Weights of a small mixture-of-experts language model, trained from scratch on English Wikipedia.
Experts: 256 experts in each of 9 layers, a sigmoid router.
Below are experts of layer 2 (counted from 0) of a mixture-of-experts language model. Rows are named router (the router's row for the expert), gate (a neuron's input weights, with its number), up (a neuron's input weights, with its number), down (a neuron's output weights, with its number) and show model dimensions 0-127. Each number is 128 + 32 x the weight over its row's rms, rounded and kept within 0 to 255. Numbers have three digits each.
After each expert's rows: a language model's description of what the expert responds to; "mostly gets" lists some tokens that are sent to it at least half of the time. This comes from a sample of Wikipedia text that the model never trained on.

# expert 20
router:111088114113209055121151133158056115186093090133217146093165103119148116171098116137173165052132164133093130155123089108127132131139149128139136083109136142173145233167165124129099148168116141111141098175166095135085123126078113171164146130123157122139072189122092138077128091127114135101149112110114126075174131135074138123094148115110086129108122133193107097111101147093166130130120
gate0:158116170111080181147116131187112140158182085126126135130149122151188153130161123122079154128143134087103223118147091128122191128114089102147128151109127101104162094149150177190116121172093197127102114093171136121109120059102117151114165141101128106095120180124146145096129126151098173108148106086076145071143149117169119149113123166207184078129155107116139226142136134166166154136112
up0:123213131134117147133147126114138154089139139134113151105123123088171095196140133120037089144119104119158156117125099232178133166178146131084139100090139147089105123188166106129122094157126125159099125118125138140125078138160146144080041128133141177189173092135166073122159137141100118104123141173141144134114155157185118174111069121123152141083126126155153111118049186171130143137095
down0:123180151098137146187129153042106122121124126131092164112155144155142169163084106141100091130133122103173125085124061176129181188132122149041091091119115152090154111120146120135093101111103126187113078150111067150173112143160188128111114137150161188188131117131160126172150169123076091106152165156134109114122133108164127194124125112119141133066130072183154116124082179164104085131132
It responds to: Commerce and technology words. Word-final pieces and nouns about trade, media and technology, e.g. Mark-et, YouT-ube, Goog-le, commun-ications, sales, software, network.
mostly gets: "raft", " market", "board", "ications", " sales", " supply"

# expert 23
router:099150118189125102171157118131101116112148114099126164140180128108160145163112097117101189131079150130055121167098083136119113119156153157141149111182130123086145137135114109133164183154147109160093085111183135143128171124106029105105168112049189068099113128118154123110068133169137112107105078136117144104155164102140177141167168103106229106111160149135152134080104176105110144141163
gate0:099150173142116095158192155126129118078147103114163135178146166099113119134124115086117128154093141131140151120100095174135191174171107155097185093115131128120060093127149097106133084168093117120094141104131118102092105103129089182158113097065125157154131090129086083096125148182156053170192085190097150111105133116104093181075162114121183087112086106157099086134157092070141100104130
up0:126125145140154158080126081138069091166088167126109067066131104120150110129204155143153168114112164149101138153126096077136077121126151146117108123163178087129084163167068139149166141141179099067190153119142133152106165097126143099117149136149129171148123138145119196078086101112146155084114130129143096132108100106193185105092137145154034151123078159155167103054137133158130108141129
down0:116111070146130148125124113133102113116093115087145145185085103146125098099095083118096112067144143147105172156124099145103108109149164124157189199163134119142114148184052138111084150168156180119125110079121086141142122094146119156164115213077094125093199134100057160155122117133084156072141114127126112072099164150135141149103114093172074082131100068130125079114109119078102163118158
It responds to: Mid-word letter clusters. Word-internal syllable pieces like ith, ath, ar, han inside foreign or unusual names, as in Minas Tirith, Timothy, Thihathu, Narendranagar.
mostly gets: "mad", "har", "ith", "hi", "han", "acher"

# expert 55
router:151199138131181172137107144088124125141154128163144167150112078154152149174152160139138098122160165123114159175084097117153122202184111143048159153154107162147125175132103113115138116152145140089107129114109114104070134060139142170135172215085125077099158121089117113115151129175144144131095169070112018140106132161137155127100111123089130086182150178111137151136099164101116107122154
gate0:124201126157167118171147128118173113089161152103129122160096141160200127185132187075080110158114137104152151164133093112081090124064160112081082080083075122145133140117129123134160085165099175080121142120124173133078100126063108101154147192126146092128186140123115069128131157113111125098078073121129111102094119101107189145165111101139177124112177158098190149161123144128142153161146
up0:089121174172129085104113139134132139194098128137150139140134149096115157125088076119167161107170158162113175106112195070158158079179080116153165124181160121093108150126137163088158160127097136122108056146114100146194150127119115119053107096114138114127088110096149179169108072139089147103133126115083139133180152122083130135052137169197102153147092146150065131114140060150112123102147
down0:145141130144193134155088107146120125171116125138113116108139054099110152125133159119151108093124139187128115152132114171075148116131166112179149092121114094134095060087165096142125102126094122154069145092088098144098152104144129163125113113087140108081090157074153150143038121127135103118085145168079125195116108158105156155118130074126107178126160102135245147106145177181140053145128
It responds to: Math and score symbols. Symbols between numbers in tables, scores and formulas: en dashes in 0–2, slashes, equals, plus, minus, LaTeX ^{ and _{.
mostly gets: "=", "–", "^{", " −", "/", " +"

# expert 36
router:086170110104130061094129110173117137206111127158118118166167148130155126192133169109139124146149161141119096155123109162126096109112170128146111092071154135129139202133131112152141130158055087122149165152200087069164170106143157141170172156094197083114082104129081145099150119122084143110150086118133130122161124146080157129099170077072181119105161122075112118130137134121201102135179
gate0:127126127050134164180104120134113095090137115075139151145111111086115113124185119052147119062113093134146130151076136099130095061082133117114153122168084137158141133193187099134106095095171162169105101111206151149114125088199104101076113140126155106144137112130155164104126094181152099187067129086123124120141082113117185111129129158151088131159107173140123111112173144194114122078147
up0:110111138171110196195186116160094156120142156089136128139124127097117135091137202135128082159157095108175122110152150132146101099091156090080149121117128158161115085161141112126115114129092134147132108090191182097069149159190113110189129071116085136101106121134117139141176087090089080162134121200145173180128127067183152160174127168058096108144115113156147152124153150185120152144147
down0:171149146136151194167115119119067123125117128096172144101083118129082185095127144161111115157106085084127158156149104120123137132108122087080141159129128149146084093092133073146123099131140167124109095110117179145081135175136111099143136094144046121129128136105142148040186079090119107175138206180119152139126135086182132139154106149055095136151129130185152219098111152128082155108147
It responds to: Name endings, table entries. Final pieces of proper names and place names, plus table cells such as DF, MF, Ward, Junior, Ohio, Russia.
mostly gets: " Ward", " DF", " Yes", " Chevrolet", " MF", " JPL"

# expert 50
router:113085146080205065148081094100159097148133119120139099139134102139150131124144123168116141150071152094145130180102109113135152200113188087137098100108126193128065130161132113064117095126099163164111117093145134162101100113137082124136116126178188119113143075139075136104134133114181172172039136113128116131154138079146152094145111056124153144111177130138138212145107139143137093100181
gate0:080148115149150110169135181166140155116134172144086118171102157103138139176047189153104191194084105103156122108098083166120049118121151103132147138199119099108125139145140056164181171137106108109069142191127151145130147128129174110125188147114141116172115133058131114167093121122150128147119133168154106101114110118109195079122124140152108130139148138101179105120085137187158088093105
up0:138107163063140153157113098127116151159143124120140088110152149172174085128181097146154164124124152156119151153132161151110191134122118187181142129124125121121137119112161142019083094156126161071185135101126100163160116072107132120121130141114138038146085096172198138104161123156082112088159078093113099160101176104155092070178137082111104140164121094098152152145085096110101162150115
down0:133150141127080158107152080125160132123159166130106156120165081063156064118125056104106061049117179105085069155150084111157103114137089123094154095149134125140138133126144126132095166158104112160184146100084124134173097111090113107131193087111168102154160097180106123157124154097122198156210109152114155090165155149128103088128119162115124156137099069163095123131064112170123128096132
It responds to: Single consonant pieces. Single consonant letters split from inside words and foreign names, e.g. Ling-t-ren, Rat-n-aprabha, Y-v-onne, film-m-akers.
mostly gets: "m", "d", "t", "n", "v", "l"

# expert 42
router:099133134117149115119108131067101099137131097142125119103157182085164152109140130156090091143130136084067072151135106104096165199156211087105129174177157114139115119142176078172149112188087132087105173150115118102131159122109124112115114173161201125044116133157097194086125062166177126076126118142146118097177125125133182095147107149125087081149136132159120177132106123155163150150110
gate0:125152131095156074096100127120074181144177099103158151069158148137074121100057093145159110199103108162077121120079166179129122154125163061122133147080116122101144145151087120129119083165117127159127152121096134105128091109177142145074142078129113032109160206067144136165114082123153129169145111146117097125103093138136139116117138084095151056111154163129084136097086108151108125163138
up0:138084192120117153049140093100089086174095121182157094090144159122065101140101069084152134081106102159096131127127132135103136173167104157164089142171147163177156087087115118150113176190103120120085070133183163127169105165121121098132168149157162172127104143165102167080115128116169040150116115104134109136172158133082111117181135132114146121150136122120085177141165078162103121143136
down0:087179132139137106161133174186137142090129105096117139145158187164171105119147135168076162092125119121136116175121128127080120111122092130095103161184108112125184138116084143132139163160083152191150106128121087159116124177086140150126142126157125076179084067186127130095100159143057125120145174162173150166099101091149118221121139122112141167122049192177158121133093150098159106140102
It responds to: G/k consonant clusters. Word-internal pieces built around g or k, such as ag, og, ig, ug, as in Gallagher, Bretagne, Hogan, challenging; also table separators.
mostly gets: " challeng", "ug", "ag", "ink", "og", "g"

# expert 4
router:134147123144117113114118124100159069153101080161182131108129121148137106133140121137171113116126128118132154165119096158129126152128091072141169071195136129193039122111110085173097105127126117167108129131077042130128152112056101177122177153067209101151092115125130126156093138144162138186135089070184112099162086110097174089180105117085107133155174118154126126138105138096112176099144
gate1:105114159135118128057134107131101158093136097126136096152140131123168120109118174045130118103104130091130202131167113113155150093085121070133113158094144135145155136107139109100094201093150142204064101095116133134160123144154126176176150200085207137105071169126108138145115104148141108203095161100147194108075152073130167121124172130157161131140097092110124123141163154141083096108159
up1:104087125110139108146160095142126183109063127147147076135156133125166125133107104136141107090128141101165116183105145153140200131147086130157133080116133153148115063188075158146094154055108125140170136144161155159094058067212143121121136150131189138175123131117176103102153156127150120096164132168161154135178144108169145133110141146121073197053141172153118146119160057145145100108134
down1:098095191147119137143149124119127096154093179172127113161067133122116087142128130078126157115131121091123170149136118144132104087026120080133182133091145116183163137129140117071079123140190068196141118059149187151156088159181148164157118103085125134106111118113093107118176134109163071123102195085108072119084176104161118142106136113146152082104113125156138145145132178151153129114170
It responds to: Past-tense -ed endings. Word-final -ed and -ated suffix pieces of past tenses and participles, often before by, to, in, such as unrelated, welcomed, Argued.
mostly gets: "ated", "ed", "ered", "ured", "led", "ored"

# expert 2
router:147182158130157101091101115155122063105122070144125219175142197122124173109127143142091104049138139114123143161084099105090093195172132143115153153149108165128114176131100112141124127181140172104141149091127101101166173047142088178161141162159123069088149085080142123102120101138136105144105144124185131120130125117065153090087107106112151055155136104137088154139153120121074129132110
gate0:173112116193142136145126095117075155132148082118151125117080146073101102143111107069120158078117180082092166076110119101122127128092090144113189075187165126140119126151142062137148108096138122123084112138096107137130151103121161108155140111155152212120150118103077105136113091166159039151106087057137112196141084087058124148080176153100109103114125118139148072131131140128087128129134
up0:129174152178064105113144096139077149126121141186121095083097143146133133148050164079196209145122112076181112142154141111163064112118147185141118112171105117120130111128137076164168140104098099088107209104149156166128112133141109145094120136135158107138183134135101102129080148149137164123142139099164130124094108130078070118090200186086140149146131130119130122106179156084158150081096
down0:138159067095080115161147193161144149099104073145139137140094176176162125163134232136161052143138157165161095147183087116088136117146138145141111088101158099129150145144150159188170174073118108129132136123095079171133089115130129138103120132116173121139114115116064151101124155125147139139162126172066101134147117104163153045073109177092112161134131045103118104129146158131125137142104
It responds to: Opening quotes and symbols. Opening quotation marks, dollar and pound signs, opening brackets and LaTeX braces before titles, sums or names, e.g. "Get Hurt", $6.08 million.
mostly gets: " \"", " $", " '", " [", "_{", "["

# expert 10
router:190212099115124143116094141084117094090159101141180157131129115078163176151158113148147078058133178114094152154111114150143122185118108118128200160160086164187105175168100129099145178149161151134115142102082105139134160044132141108171139147123132105102134089070119104135138083164130122154111147121164100110174137114120204074087116118140143075179162155135113151130097158110091169137156
gate1:158136130077124128162075108096073087130124138081166118112142161230137131097154098129111126127141174180141175181084109135110113130148120149110132121138124135174157128118112088131093148113178175146067067158137152137121095134155172062157162147152159116071110104105155147102166122116056126139133139102118108055165092157087136195112150202135108173093141121130116163070103143065108112110104
up1:114112057183121140096133164112147089069128097140133148147108094146170153147107094097131134133165134116134095088121131088132166060181061170136057151056117188052142177115086135099175097148083111105148090119131084158166178099093112145170096049146120134139104144121092119148083141128119114140164087140138108176113119107153121069147153115157142085186140173126127130143106096169124164123102
down1:065120098171054092172104123111106119093100091086104121085150133104159139146133138174135155155156109121109091077068187166131149138157141108151122112147152082195121105119120159170141057089142105140091112102120096120092180141137153080191122091105175152135178155156070096168075100163136102138060178102118130141120134105112070102188079118091067161135131115125121123166112154129117141159105
It responds to: Opening brackets and notation. Opening parentheses, subscripts, superscripts, degree signs and minus signs before numbers, in tables, chemical formulas and math, such as (1.98 m), C_{6}.
mostly gets: " (", "_{", "(", "^{", " [", " −"

# expert 47
router:104122154118139125183229123108016132095113109159196229117134104107169160140118133106140119089158158075115131115142139112141128131125124107126163128072150134176159151124135086088183091142126169150140108126164094033085154119085129140175127157136123140110089129134104137148114156140131183127134112101125128118157160157116139116173105100062091106106142107146049100158100173104144107120129
gate0:102110090130139119137149162122157110155214092086088140139133108081101093053151119095149133138115091085170106175123088155145095196144145114127167136110133103202117132117165127126132172180171178113156090093097109172115134137131135110196167131109188123132163134148156138189128147134082079121166134143151077121114113084136184167163134120053168085114138125129053169109126110145106119179164
up0:098108144100158113109066101136156111130156146111144061107134106141081165174130136143140159133150083143105153113091173111114160135116174110149108140151071170159147138170105149135078140110125121150153124100092054139096101149094091173112224208101109144167127097166133170068150150125172178159099113139142147124129127167116131141160069173154116172124173143083051104153129134079111093064096
down0:097126085098158149143161165142127095130063171141163171178117124146180110104109104112114138098120126099140135179118152117129170171132125134173130107102146139083129152111123068097116074110096079143129147136143163184150146128134130085141102104205087143161126183110139158085050187146164168043099061088109125136104122123113155067105100098166115137113122050143120056151131098150149145112176
It responds to: Physical descriptive nouns/adjectives. Common nouns and adjectives for physical or size concepts after articles, like water, gas, light(weight), hot, large, sea, east.
mostly gets: " water", " large", " light", " western", " hot", " sea"

# expert 32
router:163153129098117070148147132141076112056072128126182185116071150145141151111080117162163148174121125128105160155097084137104154170125142122090156169091117162145073134165120113101169154158104107167084166095156094116115162092143112168162127184129114125144093072142079118087137100162109160090084181101147146141158125106110133105096059071149144115097130068140174200163127136099125149188168
gate0:140160155095180171102085090153140122140130178098121137169160097101184164154085095169146168087157164073139144159126158210072165092163156108103148062130103118109136141144122065124130105142149155057130117163117129093132146129139151160145109122155109135098147127106084187113122123147078189143148175163121166170094105156168094079107138092127123191090095115135119161088135073097074110161084
up0:165161121111137132129104154163189018136136186119077077163073080141148154126123115116142179116096053156180170145109152157119104087138135151133169140102148120058110114130092130140102160099172166124102123188158159058137140109153189125110104130091123133083108076124090165058173103126134176107146143088117133151124123089114121086088063131128142166116114124133136181123089157120143100129113
down0:096115121166092124098126144073151146127132163166139185077126103129154170125141111142109134131142114121151146144124136106159125127104142059170142161131181093123143103133124091152123054170095158172084163155094095121059120179071048159137187138136137090122145156123149093156130126154194094079117186122150143164198174169146073069152150142212139116159133102107128109169094153139119112162098
It responds to: Latinate word-initial stems. Word-initial stem pieces of Latinate verbs and nouns, such as res, rec, ext, reg, cons, comp, e.g. ext-ent, reg-ister, prot-ect.
mostly gets: " res", " rec", " ext", " reg", " cons", " int"

# expert 53
router:154162130103168058117111130157111123122055112127124167122143128144155223167117108133111145089108164136117163134128082136121145187131144092088137173130110152107085202163107111123162135175136155142097197179113084085095174121081162176130120165117146091098092076144116179140110152158171155089117138117156108132164126144054122111112136101103163114079167132119139218137130114105171181139161
gate0:143123147137099143099174085119092100090121083121174173130126104188104153115088119099120122165063201172105178121096121139103154113148199111117142119127131071111094164150056140179171147138082139129105126122132077074135088114140091138162126151130192162137157191157152134117104143164135186091119120108098067119127082108094149131068135074081095185102178144140129173142161135112143143164168
up0:169106149133135141153158192166134044133145082188139095094120109129180099195099136169149132120179170125195126194156166142137103127126112147156164096154114168113133146120178131181169109144132081137135129150130143050147072164100100105073161094112103091078166087151128150130158130121160116113092096196070148111101127112088138126085120093156116063177102107116126126130126116129085118086169
down0:122106170084101206113132101116083170169137148110159139159153101177128168157104147105163054128131125160057088135219124070111083099091131132141055113202108110117177150106111109149121113125138143090105090090154123115140117095138162129141164109155050132070162155128151115141131114200156145164130096117143142147131166127095054110118129176137126117145103141115106088096088134145105191154120
It responds to: Early word pieces. Beginning or second pieces of words split into parts, often initial consonants or stems like publ, newsp, S-k-jellerup, Bash-k-irs.
mostly gets: " Sch", " ed", " publ", " chap", " Sl", " dial"

# expert 22
router:133152142128138094109113125093166108133079138156196133131170134114110146144097082123068164076109162142089119092106138113054086151141203115109193151114131153154108135151141135071093119146098086199135154147162116096141136118134135139134114154147157119123137090147150154134140108186083106175106125151129079129134170115113166098121178103162181064165167114164185111204078132077171090092187
gate0:108074123186151107137162124146183118149152106145158173216118154065137095164146050017157159101096110110133176173120179146079165124119106130141159139130104136114116127119107080087108121165162089130072071114149129144158165177141107100149097123140105100126102159128143103106110124127147170154146125120151139082092114169188146084185188124114166112124107155111146111102117123086121075083142
up0:106143136131093096127108132127121182095178160166170120180122115107155152082101112049157089133114085106181092163163150098101156118144099160114128083065122119125151108171121170147159110152178122097197160123132066128129172161158145143161118167116074139149075160045151113090102164222161120114112114096142097074127092127095115125141064183138142201112105112141135104134149133110128114147130
down0:150118125158125132118055082095140125144139152121119204119160154136109049152111150145166155113139160144108155100142147129133133159114101163118140122097147128189105166049116206130120099140143066122116173080148132141086179162097126150172125113092130133139130159075150091213132125099112178201093118130145067158161098173149144152103154158152133104101096116167073060163104118156075121115114
It responds to: X endings and -ter. Word pieces ending in x or z, and -ter, inside names and brands, such as Truex, Superexpress, Pentax, plus North and York after New.
mostly gets: "x", "ox", "ter", "ax", " Ford", " Fox"

# expert 45
router:183207092060147110115143100071094103190116089105122170121157105140143113181120119117144090089161159134130120171093124116117143130156176112154152138126102119170077131117088136091167098136077141109151151169128128153216140107112076099163127141175136115147085078079112158127123107121107195185148131137148108050115146131114160098096189092134105100072158136095122136145166096115168189156108
gate0:205101139158130169145111106097101091099108051102103120117172147103153150135105078134157097070142175174133110157123102106160155157120186136124114135117160141079066142095115124127174167131090142114089214159094115161152145144140137122129180120143166128127090140116084121179169058132117061081127114099153127172070178135108173113142114116154176122123159116142093108165068168078101101174119
up0:114149123097065113173113126181156157088155109105198087144160128121119081111134104151095091086144133155092182118133068128101133125138139129081105131118134114118150124141138139108057129173145148087092109112150139145142147139107087102132133169108151146055160133148124111146121159169140174079169164228110096130152092102108132187218091136064185099138126137151136062128176158122170171150104
down0:140142103120177130126154119125131103129085155120138133104127113076142099094153158133131131114138104190155144088138111065070156038159154138111077187108126144194124140118096067139104135140117140052063158176144175145098127120047084118150061092061131156114141111071137171117119112113176089135107132186090164128120103141138128158168096111087124106128112116092100112084093183087158130142118
It responds to: Pronoun subjects it/there. Pronouns and connectives it, there, which, this, them, since, until, usually before was, is or has, as in it was felt.
mostly gets: " it", " It", " since", " there", " until", " There"

# expert 7
router:133129135111182141169176083106052065159068062120112213145142101075154102118149100104110108133096170144115121130131102087114116138176142108071149145125155153139095108131108035107135125114073108155117133135144108083120167065162113151145160167114178098132100105133131145134101080121146173107038127105175100112124135102087129130157118107068121083110143101114151122138153107058122165168136
gate0:158143121181204134088149138125150128164117093133166071147122126100183150081108178116135145103078139199128119117060170149142152164122119150159153098119153116136122109138092046117161122068131098126117083089110124138137119105170119183105101066087133093170049171140194147095122124148090145149173076145125071133137162168143158141074096173136141185096140123112114133161155157139155157128167
up0:183125092167146156097130074168157119092108051126136145147066095117097144148123156087163148088111105154181119162118121106119146106180113175139106054113136117135157093117181122143171073186054145136135141141113109129111124115083115095121124111141102127172158162160121088147140100207062185164178185103200153121149143090116099165124135138161170122103143147140114135168081083125138138175112
down0:176123117130161127092120131185129093115138082048144109125185134131134128177098185095163119113106107140183164130137160087094135114142096161176146114126135055153094068139102107091172097122121123173064062158168146116109179140110133116078111081125168108196101156181194138149085114148124121164112127136123133125176177161111153148077111132170137127111142105115159107230122132133102161119132
It responds to: Definite article. The word "the" or "The", mostly after prepositions like of, in, on, and "The" opening a paragraph after a heading.
mostly gets: " The", "The", " the", "the"

# expert 37
router:182154153134137097136228151096092086139049145102134130148149088130146147164110068112157183136047123119074180116108107128152150139154157104078164101161140107124138165174157137154073168147150154143138148191138134115096162097089131143187112144172168111131101049123136120104139142124105160128103181077125132147143068085136125125178148090123105125132155146113096113143109134111092072191099
gate0:063112114136147111160123113068130117164072111145139108058126128108171155115136085168207120176133162126101136071163080085134169187156103143111107148134091087145164158146161074096087121187118141148073120157114169099139182139111104147129140137158207116132036140144143096128136101107151188108145148155078143079126151106213140172156125115085102117151149136111095108127140144130145164125123
up0:138159188120138126188118094125116114153080149118112128179118136094143167156159109165125166133138145198137128148072158186150123092167158151115064113163105082095132058131135139096116125173127141088125098160126144103160140145189084186068088119112082140082134096178139128128089145161151116157096109145101102104159095083215098156146099130065140090088093139153117179074113139095135135172169
down0:089120150110097164099148187146133086130197152192130140161128077125146158078167076143082093132189079161078123154158081121100166130133141149126129105136167113110141158136084111143136193111097128143150141108139086062104160129145147135063150138132115134083115137108167101108148099081137119183169117119096141092165092165156168130127199122142099133137118119156154222166113139089123092050089
It responds to: Word endings ate/ine. Word-final pieces like -ate and -ine completing words and names, such as Italianate, deteriorate, arginine, Wolverine, Divine.
mostly gets: "ate", "ine", " con", " source", "marine", "iling"

# expert 52
router:136129132090127129087096090145071136135121150086113125202122167146176172131139096184097117092144145137098157109117122067164161142153142084074156169181162120163128156155138055114123126161132080142091099163167121119136172105065081107153134118127147090098137122140125104121082131089100159175147098092151118075143129095089105143187083106120226103108126166128073159088050104140150105132145
gate0:148115157104111185142117139143114158140099094158196111134124144186125125149161149053119056154134120127023142152148104185125130101082097122098134095160117140126091078140136097134121155109123086156037145149134091075115103111141115136176088123068161143143093149172138096117132121094065114138120096126123099151126113135137120132047160112176086129127179087084161114065136174109087129152097
up0:124153194137111129115108131135101179170107129121096143105218113087188070133151145170115169136163121130139172126122175114105077179148128170094134118122075092186124159108084120136123116080119203096163124111112166157145145110184176157076167138154114173098167102132126150092122137106164118161138158218125125167119132133191127109110099077098157093110118070085139100172151148131155161091125
down0:151101153167117191112123155169029137091165107121181100070111117150144126014096125184136137158095108080156150123142130143145138117117158140169110135118065149045141159117117098144115166096102095129187122202133143069147099189105172141127126108131147115123150110107097102132107145127145121092087122094106124131144147073135140134125134108146156086085167118148109058117120100151124081141066
It responds to: ch/sh/ak syllables. Inner syllables with ch, sh, ak, he in foreign names and words, often after K, B, Z, such as yacht, Nachshon, Trachtenberg, Deutschland.
mostly gets: "ach", "ash", "he", "ich", "ak", "ech"

# expert 12
router:157194116079141098153166157076115103101114150115137140106121109113121123125100077117184125180094214129069128175152132105153106122118189134136161100129134138145172107121143074128124143144072106147112108106125107025154124129073107195180124163144101152074125129137149140114106139149114169121124138068148114125154177102091143111100143082128156080112184108134101133174121176037140137064129
gate0:140151112098149120093106056153109110122122065209079118143117120125142078124099129134123090117119161179133143187153100097118037137120195124148164117140145135151139141130143141062085148184118140149104119094108147100122088112160095125129160103144120085105128125171112182142073114159104145134120036087109184171125144167137168129153137177127088145147138109187161172145117159091109041138158
up0:098092113132145120074154103106157179070159106120116148117124207089103123131140162059167107108076062091092137171137145108143140123138134142151077117164150114183111098182131164085177137125153084095174126142114117106142142203162151173113151166142149151172116156143146117117134089097167184131134158155105129130150136162085118105138128142141050121072155162159135189176188138198143098149141
down0:128126103076078097156136195120151062163091165102118128117098193090101149129152114143174173105118087108139139144095128135101126102129165155162104143119159148111123139114185107114145111130142107065116120112115147094167123209112172179165172170102138165063154088130178118183182111120218164101123154170160128162106120073138105124096108155145094121103095156144083174143092110181163091151137
It responds to: Compass directions and regions. Direction words and regional terms in place names and locations, such as New South Wales, North Vietnamese, Central, west, along, area.
mostly gets: " South", " North", " area", " south", " north", " near"

# expert 5
router:153164123098121127089118135114137061128106117149135167137112154082130181163144117134078105059132163094070145177080094156106140136103097125128176150106112164121124130176124061138174174106160173147127176096107090145188169078151123128151126165182125065097132106131115109139131047123133117113068097133159149097182134126087182060091093112138166068168137100118165132109089120093107174110109
gate0:139149124174156116204142134117129125129111169128175115130154170102182158098135113117155114115090127128080159077110131121129194150097162097125152190147093117125132092155122100094164129152158176134108090164145090142158164144149121121157151186132119077116160069097123090076149097123158116133099129127096122084116102173047183065105043104151081127202124101145105155162108146148130196159082
up0:074145176167123114185103129092163121173150088154167099116147159191139187094160117100156116131068152190105169162155093134143162177066144063123116167101104112139132103112165121116177131131222165166085122155124087091186104101138146131101201141124087097148084146091189102149152136123139125125135123193123076079116170137112120151112128109099104094174088101131148149159140143109126114127128
down0:091163108150124137065077115175098155127171105174106089134153150156082125129114145133093149150130142072113115148135123123147074044103066165134140146068173158069133094099135103107133070116101135094160193127104149129093142100121128169127090133116106216058075093165135143141113131139134120097150097144195174138125120070156079129136153194121130072113114150135130109107141159086104178101114
It responds to: Opening brackets and quotes. Opening parentheses and quotation marks after a name or noun, mostly introducing births, scores or asides, as in (born, (final), "Ferrum.
mostly gets: " (", " \"", "(", " '", " [", "["

# expert 18
router:148106104077190121108127093091131101154143079109091137122164108164122099120089047132128163135158159146087152210152081123137173143166168091141122124076090164193093125163097090093144066107169145159115133096121099109137136145143145095125097190126139025159128123129139176108131133123161152152089105078137123183143169092115088066118099109141123151099161151111084161172109074138125128113148
gate0:152090228126217143148094095099150124155071093109143135127168123136064092129106113120111094100096112137114083132116145122091178125105165155136136147148133160152101180145167121112112107141110127138129159094119155167142178114186165087101125162167156107129143150015081155069142076114122083170121103075138133200100139155142140137141171147181152144072127155104119141106156132151160159148137
up0:140175093080130173134069132111106098121138140110070190143134203101094164142143153078108102127094095191117154113156144131146161119197160157131146119130115120160111104154187100086071142109117100108146128082128102151132074053092134135089121139161145102131105147105148183092153141138145070114183144207095100165187144187176140185125086119089161088156100102135123137123122151098107096131117
down0:202132142112153148120083147097140139114124134109121135085181125168087137083084104104191131154061134171130081188096070119163091208146161105095160140140120115174168184124143141139094188187147131133152149108083127100110110135136113091091073139166182094124120166125114177188140112121109125108122134127139067084120112162125110142102116115113219116175176112157153145150153157117108122145069
It responds to: Ordinal suffixes, consonant pieces. Ordinal suffixes after digits, such as 20th, 1st, 23rd, plus short consonant pieces inside names, such as Wagstaff, Armstrong.
mostly gets: "th", "nd", "st", "rd", "enth", "ast"

# expert 59
router:147110183131140115173136169156120116127155113123174155143109119133157120138116183124135167174137127063155155170149139118126139195140139128092131125102113141155106178154148094113087132160100181161079103167127075129106188182171117164150124137147151132126184106076115173148138113145097149216119166090201117099183120142063157105118153119163107102043160077079146166136147108126139153163189
gate0:169171151146123132140114105099128146138146159138100193133139157156129106137136145130105155073219128091160123134090089090039041160168125143057170103103138102150072141167137143114097146101149161175123123147084105092132160160067088158155170052147096091094177162138110123142142109172123109133106160075094128103152113073135174147107123138145149093144135159127116151149117179126150163144186
up0:134113103097127168105178102111163205159093126105210146123093179076110098162100137163143129091113048185114127127115108112089106146169146114115152089111095118114123138163166120160085106189147160140119149166103181100169099095166116090124206141159165180102117089120089118116134165114124173148115175108151096141082124174128101058155110093106151140150061109150181117142153090101103138139152
down0:203147128110137137161131131113052126134166136161166123094193121088163066137140097095118156163145117166063168113149127178106143152163162136113137154168090087144073124142139085045066106121112126099105096073153120180136172132163135182181085102131161130138131140079097155153131087172121103166067101083125099151136166150100155095142158068147133126079132119080084139115135155142124100109102
It responds to: Mid-word fragments after prefixes. Pieces immediately following a word's prefix or opening syllable, such as pen-et-ration, Ind-et-erminate, un-ev-en, Con-fess-ions, plus occasional row-initial pipes.
mostly gets: " av", " det", " ret", " surv", " Int", "Scientific"

# expert 19
router:132118143186136076142196117108027088134124113186136195157104112110111115127103142165131199135133145049134118135135082092137130119176121103134155104111165164152145211146137086114134167105147145141120109153142109088130175108096107178109133179102132128108091107157122116136103112159171160170070115041124093174134128102106145161153121108099097104091127108172141116126060154076114148170152
gate0:059075143162146136161144119081101145155177104076119152160089136102101172119127140149174133103184149099050157176145126084140139119126113154188103144120126188097095132138105095116067093167133124148126100171181070154136102172080160149086167135138133098168105073166067102170122098200115143117053116120160111165130133114115128091102153139163145107144166126116166063117100131171138137120105
up0:107125092185147128130145095160107130112175125080156126122095142114139152144093090126154134096110130166110124206165149147123102084111046164170093171106128153084053176150103098132180101102066154117128076141157097171114112154065136132112099087160110078160100125126115120143100137114103158079149083063153118129141050080098111153151159095104128108109169078133178100106140138171165163145081
down0:111149115142128091094126166159144065094121111139139085191114102113115140063120143132148131104129173100160176098124146164109115114086091098115156083119123143132145137079178138226201126136165126180110162061122146078107156160156115109135177116080135163124169116133158119152123140137162152144159160142074197142090144150151097177112164153116081185102187146135126179102132186154072139086128
It responds to: Adjective suffixes. Adjective-forming word endings completing technical or formal words, such as -al in fundamental, -able in sustainable, -ical, -ive, -ible.
mostly gets: "etic", "ible", " large", "ternal", "itive", " physical"

# expert 44
router:130122146084156128140088116133095094119067108133074159130146107134136194150123185075108103108098147139135126129122091134166228188117134100092172143151113139111133146148099118099164167129176167077084165187174079138126137111076128152148124148123139086133120080070122102117113154198121196115138108126112118137171165104066128132142140105107116118107118090146075195170060186119156097123104
gate0:108196087138109088151136149094070157139117097110173144176091149118169154124103149150103151086059133212147170061075131155114116067124184116099134091101135122138097102177084095126100145140070158105140107137063125142141196125128112144139140133098178147124179101101111159099184132174080100078071071144096167142125082097115109112083131123146116109128163139177139087135133133110134129111165
up0:109173118172169169131147080142109127159122151065153130182132124115127103136155157190121127130086098091118170130172156096112152057103185129149149094137134110125090156132139137193134208122151153100145101135135159169186163134108089087131092108134122104133098055137129043150170148122130082135121114097093139140124089104209128156158135123169111195148213159143176110150081151111135139135126
down0:148129095117126145145180128064139073136117138140143143116104104085107128148116092160139126184134154135194135153111084100145150117134144116189098181118206099129161110106109114129131092154120154194145109116128102096135110188100105161106078087103072140180174122134185137111089069113182161104088105126083087181126159107116165101126079151147190081115114069091125134172162092092074151079142
It responds to: Degree signs and mixed pieces. Degree signs in coordinates like 39.05°N, plus short word pieces after a capital T or K, e.g. T-us-cany, T-ate, K-ir-by.
mostly gets: "°", " ver", " touch", " mus", " tor", " pun"